python train.py --num_hidden_layers=16 --n_experts=32 --d_expert=512 --hidden_act="squared_relu" --moe_layers=[1, 2, 3, 4, 5, 6, 7, 8, 9, 10, 11, 12, 13, 14, 15] --router_score="softmax" --routed_scale=1.0 --router_cosine_scale=20.0 --init_std_router=0.0338 --lr_router=0.00095 --norm="rmsnorm" --learning_rate=0.0053 --max_seq_len=512
Below are experts of layer 3 (counted from 0) of a mixture-of-experts language model. Rows are named router (the router's row for the expert) and show model dimensions 128-191. Each number is 500 + 40 x the weight over its row's rms, rounded and kept within 0 to 999. Numbers have three digits each.
After each expert's rows: "mostly gets" lists some tokens that are sent to it at least half of the time. This comes from a sample of Wikipedia text that the model never trained on.

# expert 9
router:415530440491504503441456453506509401457552431520461465478499533512537512416488509507592464471519534512444540483503497461485517438472498516504487501523499518512428467474448477511526516452530502
mostly gets: "| ", "- ", "| Win | ", "| L", " The film", " story"

# expert 6
router:503489412498508558440496503497528448475511536490480449494514443438491530551502500497501554494510400517511450468444449448462483475512534442458483525499555483559601533619486433494458551577492473
mostly gets: " $", " | $", "- Website:", " £", " $\\", "- Website: www."

# expert 18
router:496551498568590536468487542503501504488438525480431553471482480502497476503489489459508507558495480413499476549519490555447485481495449451492483591518524557479497492544547509486491504538466534
mostly gets: " cat", "ivil", "emeter", "- Full name:", "ierre", " Cook"

# expert 28
router:492566534527514503534464460523551447510483495486513505515524463459523541533532508459557482488479481618452522453629501507505552505531544502532471469521505483506420543529520477522484496460599554
mostly gets: "2", "3", "1", "4", "5"

# expert 30
router:521513433437498445506449437554490456515536488493503530477494508491482532505506574423515495480512458542459449457486473497504473539455446452534442570547513529581462545524556474480490465565491479
mostly gets: "^{", " km^{", " m (", " G", "- Phylum: Arthropoda", "/km^{"

# expert 14
router:482465487437518475459508457525520470436549460524511524482496431533432491535474460503515554573475451427477508531531527456457512524464462479478482439488470555474474524479470502509558484599507537
mostly gets: "|  | Labour", " medal – first", "- Binomial name", " UTC+", " mathemat", " medal – second"

# expert 3
router:548454535460509488428523466504452422464502448424474560532589526566529408586460516479501520530533454436487481504434454487454537544587494505442466500490524523523547423440500524440505490503458575
mostly gets: ", The", " JP", "°W |", " reb", "| The", " – The"

# expert 1
router:564517491496561552571422469478565454465493474582508492551477457513479535551498502561594572512500498509474508520535485414522472439494498501473450548458558522436461473502486506504402531516521477
mostly gets: "==See also==", "|---|---|---|---|---|---|", "|---|---|---|---|", "|---|---|---|---|---|", "== See also ==", "|---|---|---|---|---|---|---|---|"

# expert 17
router:550479514488450556532516450503465529520553529418533566409491516440558506506488461472460462470550501514442519500532547496535425485571552502483494531493543444503522504498452477588411492419494541
mostly gets: " \"", " ===", " ==", " [", ", \"", " as \""

# expert 12
router:480411509494433496546543513496474560546474527464582500473503466515497541477446541535467493494491538565516487489611529469512467504483501473453534526514475464494542548512586536463469447519566505
mostly gets: " Creek", " building", " buildings", " Township", " complex", "ely"

# expert 22
router:473455525495508485528562536451532490493456544518537537541523459449466482566486424529536509491466508517534537511490545497562448535478573465483499566585503479545520598548511536472495543482544361
mostly gets: "ed by the", " under the", "ed with", " like", " by a", " such as"

# expert 2
router:491501511485523524441473591558477543551491507494546501494459497463538525456555533457469549551512528544468494482514439460574477477489410536510528526501538509493537440507432486500502445465459521
mostly gets: "| Party", " Av", " ad", "stract", "utom", " aud"

# expert 20
router:455556536495494533509448505516490525509463500474486512494524589484538516554504483533512419461544525485522526544429513500513549498454593463411442546489568487577575521594563468443492509465495527
mostly gets: " and ", ", and ", "- Coordinates: ", ", he was", " until ", ", was"

# expert 15
router:594534498457551561428438465488544481505475508540514509508499471490522395524591521476576547522498484479467532524512516531513486521521445454493492423564557494460484540456490479427455434531490525
mostly gets: "- Kingdom: Animalia", "== B", "===R", " rock", " shortly", "260"

# expert 29
router:453502507470402468550543491509420570515595542515528529474533475509558532480556463578508474517516450539475518456536535457520440486521534547485401517490522456473510459421534440538538488483547456
mostly gets: " friend", " Lord", " administrative", " neighbour", "ullah", "imit"

# expert 31
router:474473500468537546569503460427453453471543542481422520492463538525483536508543507512496467509560565467434540581483519471407503505499516552470560471555551546475522521490497580612504525455500498
mostly gets: "assy", "L |", " Front", " Navy", "evada", " highway"

# expert 10
router:593501516448456494453449483495478421493552539494543488485471452477510522489502381530566502548532550541496488452456562502555512502453544539513546522464479491472521445519496458482518476492435499
mostly gets: "\",", "\" (", "\".", "\" |", "\" and", "andidate | Votes |"

# expert 0
router:494519493479492403529440448467532554503533569496531429513527558534511494416508479459473497480497509482484483482488494515522519587561492495555482548466482558480506486411524400561511431503524504
mostly gets: "010", "024", "019", "009", "006", "013"

# expert 19
router:524495524555400460550477534473433555466482510517498537525539494502488573568504513592532554485466501470563604475504442469483478504451496561485525540504510488524542553541443506535527461519473483
mostly gets: "ics", "ology", " Sciences", "istry", "ization", " academic"

# expert 21
router:509486523532536501461554500481496530483525515534579447434472535476527479459453501471446483437491450547506551451599529486477493525529483469462523469442502462506423534536478557541462477499560535
mostly gets: "°N ", "s | ", "a | ", " It is", "ia | ", "- • Density: "

# expert 8
router:503507458435511516519495535465529560505482518530489504543426468512462550552508532419434558514492504551519499515445503536514568431476529487519431542420442452539521559530468462473557507537501507
mostly gets: "',", "' ", " wear", "’", "!", "reat"

# expert 16
router:461511547524541498497546528510511488541456469449456495403476521527472503434439507470521477537503587503536484440522558500495542518480461509462446593482494534543467404463488633455522528466485465
mostly gets: " from", " from ", " from a", "s from", " from the", " in a"

# expert 24
router:509566484485461450504491495411473476497520531541558475468510562517481495483505471478476527482523440487425495498561551536534553532474427570458555512511497517448536508480464466546465441498510481
mostly gets: "zig", "h", " editor", " Management", " h", " therap"

# expert 7
router:523497506524509494549470573503551462581475517537506487580525488460518502533537548549504536502459469541482481524488470510542512477543507498486515519481517545506519574491486448451416604491532494
mostly gets: " three", " two", " other", " all", " four", " both"

# expert 5
router:598449480470518536520516464559513488542555559534482502526458484514544498442571500508452448522481479448409537416532459517456444496529513509527556489529441524502472464558468477532481460521535443
mostly gets: "In ", " In ", "On ", " In the", " On ", "On"

# expert 25
router:524498471525528496472417441566500495526522450484468475531529510547443407530522547473523516418521435489460579524453524483470512504468434497528462449485532506504420493459441457511582554555453521
mostly gets: " of her", "American", " professional", ") is an American", " solo", " Supporting"

# expert 13
router:489543432549465491446440523542517514542505415512494460540495528470537522462520566511517540469502444521493427455519414429467503578474437458498549495530533504546485463555507479506490545456508491
mostly gets: "udson", "kinson", "iott", "evin", " Age", " Gill"

# expert 27
router:468478549565551515452523578497531481489536490484545385480566469541419559488460512607498485468536571496535547532511535557431483491416478481457498547532586541525518528470406555484505420480461475
mostly gets: " red", "bon", "edic", "ifer", " Northern", " yellow"